python train.py --d_model=256 --moe_layers=[0, 1, 2, 3, 4, 5, 6, 7, 8, 9, 10] --normalize_top_k=false --qk_norm=true --init_std_down=0.0 --lr=0.00346 --lr_mult_qkv=0.4 --final_lr_fraction=0.02 --dataset="wikipedia_en"
Below are experts of layer 3 (counted from 0) of a mixture-of-experts language model. Rows are named router (the router's row for the expert), down (a neuron's output weights, with its number) and show model dimensions 0-255. Each number is 500 + 50 x the weight over its row's rms, rounded and kept within 0 to 999. Numbers have three digits each.
Before each expert's rows: a language model's description of what the expert responds to. This comes from a sample of Wikipedia text that the model never trained on.

# expert 15
What it handles: Line breaks ending sentences, list items and table rows, plus sentence-final periods and some words opening a new line, such as Born.
router:579513403563449618504410471511532437535562511526473500480476478549524546403483541459480435472482586523549420440549441470505512591502461468452435466498439548448587477468528426449502428483562452552542465545486484497513504531590517528445503456501474568512538405512554423546488547468529498523533578563491474482519425481505492509515514578398549424490477434448490431447519571624520496438485526471571427503588510443511449532490505504563451585528496443526561436451575516481541581438586569529494441480450508415542544569555445473540415521433547581419450491486586447528562416536525505423498570571476466486533551470465480407463488481580446509410507459432517537473455509414441539504509540457458489558442562552430470559506552491490487467422522535600473422452469469437516555434605440
down0:532662575535508494528597519477520587543550449513481522498548553477523442473489508459474499486487510538541486567486494492377439547525514525496558525436486517482478469491481488495539518445500475422571565518528512509515514511539441436507452480494574470544492443507581452467587477532398537566473535497423469400487459475546520535452525407465557405471538525524455557406486507565525482487507542490516502504506474480482535427416471510429510457453421478555470486473600553500505491610506484443516490433556579492494546539475438530490523526491459578537584489539430422472490551446403470518434559374453538452479488594454476430404563453448400417524454445467619449454465622440484439568528459532493493618519566578494570526492587433535564550459485565583567483536572576523490453536585480

# expert 6
What it handles: Commas and linking words between clauses or list items, such as and, as (in as well as), or, but, while, including.
router:535397567578468487529529537430511528528529404574508551574467508485455561379549543602573486518473471559533542523465495486481466479467631474497487459427458432483571492484569564450472493433420582440377533546568429562471490543512435569509524574490461452537467588574474560568469528541439569552453548513514516501524555548549444512561503473509399498507542442464561476470418489428568481546521483434546597423443495503412521519491526460492583469536437541506469601521538470460576539485551492522537527470562492473541551515488513407486557434537425548437470550496551471487509530517466469568423447498524571549523445431567539483482436504449585460521536488449541528507560548462483442468463405597565496564448466522501490441422402426393541509519490542552462470496515572494437490571562575
down6:526536420586464555548473549621475507525465514569423523436451488504547553476479619514521420510492389420497489493504474514549505451484445502432581500455499470546469571435442431457540419435451463478516389459551487498468520502469542492570446469528575429519437509606462491488561478565434535435500499584484494518465529447471508521441519466558496566356519497518552546469542514394450610493509536517492502491538495453403578459453529524568428477456515577453481511545367443478476537419557488604461436440496575519506537439512491552557538506506497473531505528519596507565518568504498472442465503518579449523525533574528461585470477549503530383514570479604533422544482561457406432491519520577524569493555437555553461489400443554505488503432496515457553524513455425450504448479449429

# expert 10
What it handles: Letter pieces inside words, often after p, b or sp, such as po-w-dery, pla-que, Black-po-ol, Haw-ker, Publish-ing.
router:488544501465488495543444536553585526471484506354601557427568478434548457523517477560556542577506563506438439554507510534458475486554441553486500567548509439529551505510540396506450471556487460446578455416526485529556457551448553485514563626598455412462473498407478545410503501444447504396452479481500422577421489484560466460529485481522541581497450521483500546499481458459470435521597560579480460586529583474463423501492452482475517480449455561476536530523419509567397445515494495435436372546512525497510477450520492539498509508440543517474502462554438558489517477453447430438545532497523485587529497422546458552587413536477454518480411541430463515467516509433480602586507535481544501492574502499426468515508495606539500538327443483538543464557492566473530538579468475
down1:450481554549490419486604522539484465515473523408462475492496543503517522535575599467425448480437461486465552469536460528433562513493472406413483535486564462533578532453465492425583592396420529572556479381520427417520463576499418433504483487531518431570439528531539500519435494490480522474519497500599524632580491492493514420443539519576514455576563492436507597507583541579508491402479425508507526408529543584460455533572536498494449561448519501458392533488529533516443512558442407411477487504444531568437501514502510427390543506456457499536474508374526490514429528479467571542543489518428416533470506557468608472392504433485463521526533461488506488478473492525464435504464449488540494436471532472447483437512494411532492585507523413500528520477533485489498607434563545

# expert 14
What it handles: Hyphens, table separators and the word parts after a hyphen in technical compounds, such as six-cylin-der, CG-ani-mate-d, scratch-like, 15-we-ek.
router:504514499491490448562462486467496492471463549475606589457490543535487432577434531441516608502484526522488543537519582581551424597497478516554487493560454522562445577565498494532458513519518512471532499468636399546519552490479475586508520521611463567484507510474581441518523529465484447412511460571518453528404392575537406492553524467513488478536444558531498488428568487467440593462463525575515482444528505493420430507493451456583479415491477525569464518555524536460504482614542456480469387571395539550419485530520497511461524416461553531535552530470494550477511464570413508559568527368480476551429589498449444601491567519460541575496438505525560535493540557478502421567501456400482433435454577549490442425543511437510547515485502409438500475508442533536534543553457478
down5:426488538477555499450401559580487521479521514488523487545511447463403517438513492527511499508535449446467541463445440363550463569495603566558508431512498470503451502394512459519511499476569499473433488449513538587484551441507442570496460495473565520458477466476506519464508510486517427423426444475535625485475554600439440441498426503491429554487501455566552410479447574528519570461651508471573501422529556449496481461466385501505505502483514507499581505502437546433430505542534588455510451443431549380552448511440506526436527465578475608454433436511575502556467466507495545537468493553488506504540511509472447585537409605577602546503516479512618526539494468544551523565480523407517570579533533435557469472478577500454431504492481514438514437529521529558484485498493625

# expert 13
What it handles: The word the, and also in, a, his, its, their, mostly after prepositions or at sentence start, as in within the, enters the.
router:497439471471489500473493538478438535550454556520561466531427531605487522610422528496475464447562454556525598443471467425568555523425455568445531473542493474514424482473418468430521486487427543490425542627461433452500411483419491468433451519452577572456536473462469475526490434516406470577543499507591532502554525492447503478441586455523469480439447472492512462519530472518460543484534524518400578553460467549496489536541543407434439494464504548511502496490515472548464424546401449463545557507526534538410420540477506442464558493521509467432558401496560463481488466524574546405568537525481536464600512487525511472483604575560576542557531435491512455445450495541454441522403548567559425504550528443589477522464551509551583418496434587485442495607437446605491482515502586
down0:439566493513488543622560395477579519519470431458533521542527473576500422639585446548450574543462557409460488455501549520606535452446548424497477540507494466517556486518548557482470503449502541446509510456432539494507445432520556421479518532581475540459413447432512545516482468550497507580552529522598477506571519479548505534456511468554495528435496476532475435497465460498430544548562543547434484485400568465627484533454491577561501490536424482588454470486407578485485498482510477469505472562482577548487476507538464451559519455613506551480445524583508499465566485480494405520428479527467471587519524543469516532471476499469517522527589544391487603530552460451545460482443601485549455566432562516543439517516517617514620478570493532518481498486376584617519514490539536